Below are experts of layer 5 (counted from 0) of a mixture-of-experts language model. Rows are named router (the router's row for the expert), up (a neuron's input weights, with its number) and show model dimensions 32-63. Each number is 500 + 50 x the weight over its row's rms, rounded and kept within 0 to 999. Numbers have three digits each.
Before each expert's rows: "comes after" lists some tokens at least twice as common just before its tokens as in all text; "mostly gets" lists some tokens that are sent to it at least half of the time. This comes from a sample of Wikipedia text that the model never trained on. Tokens count by the router's weight.

# expert 4
comes after: "\n", "|", " was", " Born", "″", " Preceded"
mostly gets: "   ", " least", " before", " Born", " His", " Died"
router:543439580472566443533554497491417463496513411498438456564443559490565512561502462475534488477462
up0:544471549570433483424511441518511497539527531533464508462474421495521567529568569480517532468514
up1:503509427561453532507532559480551502560487418481569532437525508455428468509492558455524588507539
up2:508505404560523521473541516469498555552487521504522546464579481512422469447473435554419524550471
up3:557414371515463516506479513446515521425418475524499504569451453488476485518382466531470390491483
up4:499481451531461484390475532465592453533475572570484570487477470520510498543457495497474597506523
up5:457531456453472546493546521555533489538540559500467514478592566491465540460448498515542560531597
up6:462476488532456520460494466488561489543498520615545545566542413457414527468452479525440517526573
up7:490500443559441516543533517407465476494479559540601531465545484431355517432453564542449524541490
up8:499467475590479504434462472552490459578576507569534589492534510491430475504423499607424453511554
up9:445509501517509545521506518491495494489524543481520556551577431417507553413490452492509596542472
up10:431571539525518473553574386482489484492532493596539529449478485524527520511433535632433495449509
up11:443585539560495547377504453461504386528472515441434529478491501450494530421448520542505494460567
up12:445568487549496513547523549530595481544564477574559480447549515421437477487599493450447546482569
up13:519447464525547634470518406536499482481486509550521555458504481505461529590455544496390518478507
up14:416468527504492531463470433526470588446479456571568489403422447469473533499482527518461589487605
up15:474485598588481503458522471453551431519400489545527545385576533498535465446471602407504499536544
up16:503532472490548510527530444548543471548515449505486572425480482551502527465417502508495474512541
up17:495603426526496494547547514482493500462524541436532534507556524549528446491531457567484448523486
up18:548463411574505484538485485594534518522540475522482541464523517485440502528485485521531585465501
up19:462401529581422551543540443483571468491548583592521570539489484376496579442503467437507467569530
up20:494489444432447573473546535511571418565516513476503490486538585450540520483464569508423618575509
up21:541533485486440520508515564514545518529508560505482505534509527462450559412515601560317564504342
up22:485562422562417470457488455449560516489566536585538468391515420514475519507471564546500523449496
up23:540460572449546454498468505474491509509435450590483557396511476528509549519488494571380462533480
up24:590556469547448529547449439533509432456504535634495523468622468515502577468471500581462511502522
up25:474460492431529471472592545516469494475482544607562453441522543508508507482471652456484524562510
up26:427456433516481503404390570465590404476456490424530447530497506501478516496393538446403552538560
up27:487531378467500504569541600469457528461491438559476484444504406556515476555484556528410634524485
up28:458536385491433480428516481527498514459489377510514529474556484453414583550467578549462533549590
up29:502537599470554564426538519546478485506481595460475464419560508593514445506463492488395489549563
up30:482520478501449549462509486527543597575476483514519528467563556463493531468519493495466522395510
up31:402534469461465521543580487521607447529497477561459513492522435559477542456524578487503537509431
up32:485531471563501508433529410532445490541475509465512531414423522590513450493360471554551609531504
up33:376485459477561584488516505516517501418507537431471503463537419587455535456552443503501478530561
up34:523591429520379491421533489504539477453489437579464607408464450463529582571520513538483496489549
up35:512433466478468475392488457451568575540439481567602534580506481460536393420457473475497527471492
up36:493479529521519512462511560434553505555489621531658530456571448619478567456469597512504567458436
up37:492471456462459468601547464475563510602498555532547504454619477479525544438524505569458536549439
up38:551529462530539569462476506426463465478516504565527524428539482532479514466493527484487504542567
up39:433487475490491465482549462442432413570490361458532491483461450419494471478493500441587491503523
up40:537591561436412494393419454481509497479489563527473505453563472508403528495463449590506431546557
up41:404554393523513420517562542459397503473502483570492429503546403508517453507554464513515490423481
up42:537565392437498467457557473493598465451563563571585530412689503500441529559467571521451483526488
up43:501537541401570540379498494485478586456504458544552573469504547568465515470490534544450452522446
up44:368480444553502533486545469395444530564528577574532493508379402475457553395512456473492588598537
up45:566566463525442514499488485464492417502466460453496549463523459568470555507440488495533529542523
up46:557455447476502511541511459452455550533526501600358595491436430531510544604492489581488477539523
up47:493446514471526551500526513478554529487508473482573578481572525503529505502564466538424481552608
up48:422528433487539506565500435588504529494469446623557533485547426534500495430449547609398584535569
up49:449530424533517566555435404526596537462453469493516600526614468559468552454485493589534624517543
up50:478549480546496526466471416506574479404471449545544511518512530503490553587489617468435556523481
up51:498477461491465583484517481473505514506422569570474535420511469435497503434469504536459515535574
up52:566498458546552491593462452362598545550516477578555613465528432516552488482507584512432498558573
up53:412464475542496505447459454512545490484319444500517535365527486411483501492545567506483506459555
up54:451503489550483584430518415445570531473460556645491597503448415535447549463433527527424530506519
up55:474546412468442539479487467511612484539456549596507486486508478449485467528510526493484578453426
up56:513478533511531537468486452511594579561505450516493535477471411492439483477525520456471556524526
up57:469494504655556510523413363562538528501501510645475544569540486478466442404506539450504562542516
up58:519493406529474535443481500484469546510536500480461462441576519536442458470473510499405583494510
up59:482579555460517533448530509528538472514533539474576485498475515523442494509553540562513475500573
up60:454554492546555491604478472478592506542518494585530472343590515544492607529455596523556550539532
up61:451469502554477532484532424544538463512503557434489559514476444445479510464488516618436510495562
up62:510474485596501513477507493544543556554413468439452476533490567449508422491516426482473503450465
up63:513418489634515633531495407502475559515567528541537458468507485454439489478601465499490525497545
up64:449500558436517515512528472471497467496438580566623421479553464608522478436391489502597461507528
up65:511477452472402494501510462503520577539586527455574430407529567493490488437492469572489520475511
up66:547527439511504574470443473499475484492441540591518519415555444560451587434488515492442640508523
up67:431503406554521405482498409512612467510454576572531535506545443449438448527429522516425493520517
up68:504534598602504454468556486537490545539470518546592359532459399446478421464569473456488490566559
up69:557487417522482480439478490499542521559462442593534509495551425505429485486525517517452498556522
up70:468562394578425574455545401461574517610452555617524515437561396497531491500499523596456485484543
up71:483440521410430572440542445589454532475449533606490497517501526496523549534578543506396512535530
up72:452567406453528538526529504461520541502466512608547593409550474516486525461402570531435517476547
up73:487533419529490642492535483443525441431444488527570482456455440429449513436440496507439498496563
up74:461585584534515489502583568561422493425477510532576467536528530584546604388550567464532471440500
up75:432495488482507560530573523424514557485540538540538462482614471509505558468458446471407407558499
up76:474477528513583531434554524461493528429468533618567529480515567471497518499428556439390460498467
up77:503514428516520460584504496410533464478538566607574529456555452579502526580417521509491487473515
up78:485509515476504538467506514549564532553457497542511625517624449559379518486414532530442539415512
up79:397616488568457570483561472422561534517425530517486569439539402532450513464470584505414479503548
up80:443489477539431561498471489529563502569531429518547565490647515401335522533473444461442513466514
up81:487556498495425474481542433468585492608370552598550423451426435489548542489599513379495483591534
up82:512508461514550468547493604524437537565500447510481548526518406493472503507523547448508470508493
up83:459495563519529523438494468513524494531585509591471531492617475623448532507498429558465495491481
up84:500488442545527584430533476470527546440463577598414498569348476468496539498556485434487537511485
up85:486458444487434556461523492462477461497396598493522580488523442559557566464498451475458501493577
up86:421444507479466492516539523503544427481503513552490447481510510549442522575517475562452533476434
up87:416535448501422554453571465514563529478485500593566531430527378429521566453467564557452527508488
up88:457574474517474480511535400457549483509450539643534539415569426474450565450443596536436547460547
up89:488509507505451468488512482513565470510465532515460523480548416514510408398523463579454489428525
up90:450579549531435544586483470535562476477457495563478426595479568519511521485468565556516574533433
up91:463503530494602426451503457463567589600500555546541473452478502485474551441574529427521462424432
up92:523533529530569484473563428481506457392448571504431511438549431518446579480475447444485548465462
up93:399554401556480510479543462492574513421453576581543546453597500475429561482392578490436494570485
up94:496539358477483494471544538517600569505527522544516549480486448494497450486493511518376491411571
up95:464549450442505567542509442542537587453428500544473594491570504564495447531478500515429532603457
up96:468487424545419584483453488489541568441471510513602548429590496482474551522455515531424602479524
up97:486590443555561538526515548495442457462547449508511434547491442509374450489456497516504478539489
up98:544492505548486469523584529504499572554486582527494538513489409464480507383533549445441378492554
up99:485460495495464529603502465529499597444533482481496542463528465506404536474489493497514486564476
up100:487590440518604484517506418492564449512485510647604449440472521435454512496532439491549507498504
up101:483503523587524575482509516480470554580563500499643494499527560466414496518527505497473496387578
up102:452540492434482568493539458451532531542547508562532492439499453548495526549524551458468431501454
up103:561533491556527595531444523530448471371521428454540441511508412597494580470526580475548545463574
up104:431559388541558472531484468496545459572541533499555510430604494531429551467546545523429478531519
up105:532452439619554497553603541495491553480518579526470616502506418570501518477444452497593424555533
up106:496469414591575546476501470547490456549527584600584483508494568533488490436472548539431594474565
up107:450533416573530494507425410503533536466450559621576530394610482501432566498512572515526569483527
up108:470553469567491560471513453420547529575391622579562478513566464582522464489429560452471538504504
up109:500492516479523442466612486411519514445433533521448477540529502481523581489549548586413524480497
up110:442564492520590482469515408512509506532480463467412460480515475479499474406521461508455475526477
up111:416557415516479583460536440600522503493468475536573580489540449544490468443479512487448487529536
up112:562526493471437403542581484543442519412466549563564397484539519551439574517465476478412579481441
up113:524525437498507582525580456468520524489483497527571537395570425554546538421468535605480562408500
up114:554542481526491497408592463451397570520622550486537516478534503487483502517512551444471500405355
up115:446544466581509508537500560426489460581547538505448558430389447562480504432483432477442451481596
up116:481534394387470581571502570496457524537452483562472493480524501499442530487540561425400481502508
up117:500491435504513465470507568518531441472475489404504517375601432531482470542498472609426544458512
up118:533463488511475551493512434458461541466563409465525552479473475470514577501471519460516548510521
up119:475532528518549420499538458580444512377552507506427567489502555463508658519503508497505518458488
up120:479543370615467545495545494476538472529485600564574541493538445538457460502462553505447610499526
up121:461547575444551475520575432505561446455537457628527591490509494501406514512535513457479595474478
up122:577522436478440536493480445514625481535481571526405519487474427516582516511398494498430529501618
up123:484538444539478549495481393493466491419476523501467454492532433449506476471522481566440532542516
up124:567527490484446502459548529454423526381582573440537602472526407485491497499525526471512563411492
up125:547498502585545547430554478555410340482602536571468524516457408497537573435481520518460559523488
up126:455468528465427481518487442474530524566495461602515452581497476508512493535467490480452568477590
up127:427518556475470590488406511569461609478433493504567478528598505487481533443435477535472562398507
up128:497507456509560531494531477425571496531509427524485513563487552501461641385464519484502484461503
up129:564597499511525448581480479554555464458519507549489541493449429490545525494501499587499554413579
up130:474606463437422527497471417481573479475410553594512397496517463519499431533577475593411522502498
up131:450526457378478452523450451487535469495521442407524587447621444507443550457489523582456564520387
up132:507579522544454558493464508522546486495507441515503530581481526452490536460492515538475536492456
up133:496539395596499575521469519490587431466595524577566454504476467505494598509470488451448502560466
up134:498517481491487592589508514519515579465526492373534577439591483526499510522458572571481509596537
up135:564452469560540551466541497484503463511511555478561548472489570431575497479458419447508413424529
up136:482463440538422465510615539464437502500464493468473593492471362469502496488512505467481468495550
up137:588587520532503543477525426455501576467564473547502473463477480560484541452438550508528570552477
up138:496559485522516548438658430499569546538458525555535621495512419554482438478538522525423506521472
up139:418486447593488566434538507483442542498534468542539634455529476527465500543534585515428530537440
up140:517580496506465387382511459530449453515500570499483420486510457515420504479437489539494507528543
up141:440596430532638425514492458500543525479529559513469481386542460558513576464452463473472443557452
up142:474386421452455563440497448552487515496433494596520479491579512556544523466510516535485572469511
up143:485492511504438455498543499498447527508463537548494449384455467595469538440477489519488484485512
up144:463484447538531499437548434488500439471453511570606471520621511434419557480426571466496555544539
up145:434523411448452466487552449460554560576504538591527449477495430394462541408517535455486507472521
up146:457507478495467515432513395436499537594482530576573548540512461429542523475468534563377550441455
up147:519551484542496496471473443438517548440448474587520553558568528587538456458459540420468486567434
up148:470481474448417435486497517516526497544475522490516533431521466516458509558457516564456490443492
up149:535419478504548626485555539475477498581482445566505528499567480567439457474502552457481423460578
up150:511481472491484506554479512650569447528515497513540525496496388443374484534592471570450459574442
up151:444500390519549523471483453493537490541442527552554524488538410443474545464384527540395538504516
up152:596481466568418415507469565509491498455509482483467570391516542570492512515553457486494532551594
up153:438494490485496564416550393573565535525473510592495510559569439537448450518484479530520460472581
up154:437483439464501522517535459501571579477465474625564503430546481419434503506477565491447479459525
up155:432560487491498512471584460511500498448596500519519510505596525566481517422447448390433370468499
up156:454446449605474489390456484571487528500497466561451500458512485450475487454430589494528487475518
up157:382529530486492416487525472495569527513465585521462528413563482499424590508457530574462468519589
up158:455476439469459577475446435516475537528535482448538537415476423509484551496495515622402584443578
up159:449535505528522471462529456485489589394468478548486441488510386467442475547513468484516470479451
up160:474553441496489491485499492509460406498467516550453511395535567568435515444513437471483517522525
up161:351574468585464544569599475516578468582428492607615508537487480431478427527490544478431480551499
up162:393437420447478628407392460555497521471452435452540517497567475492438587491508492548494568453491
up163:504507503495496509529601424493522525527459454575521528533568455552503509480509438522496514516505
up164:584530564592461467483570426427449430437494430567543590547510413513416606449469479466476463485600
up165:460415446495628683535490358544500559533564457484549516481507507454439543578520628506482581550442
up166:454494505484486538481535520569505445531499567594632610468582415433477586448585473583494481518463
up167:412496423529456519506519408520484538505473530576596516461467521441417508461496494416462489528507
up168:526524527520525538479564509418469495449471482416417529476482428497528486479437509534470538495538
up169:439436467419466519528501509483666495503483598549467538526659459479561449448498562551546406512529
up170:485546540479539527484473530447505408465539546474567510509492457566516482467471575449568536585457
up171:451474470555534497477589518478487521512477442501521541495472472530527530536603585470495510554427
up172:488545450538497531504550483517466454533432469540492568445500461525509505452452574491449590481495
up173:494539530401476558450507399552498521530501533464496498493498430584418500558440476476518590435538
up174:502528477576521602437613417479543458500525532566457409401525441468448507488484452507524522480499
up175:499497425452578507466523544479577597409467416556537497490586507491460506508464458387491464517541
up176:443513515517588541494533506461533579502432506528553617435586489523471545500557487486511522606548
up177:562558416478585554461557411527454584476455393455556498477524486552535471483498513459522543495501
up178:429489504544517595471551602480565506579492479486548555494447510610626511495436466500471528557444
up179:480499686565437426464456448520510495566480433493487503485526555506515573443460473460485550513530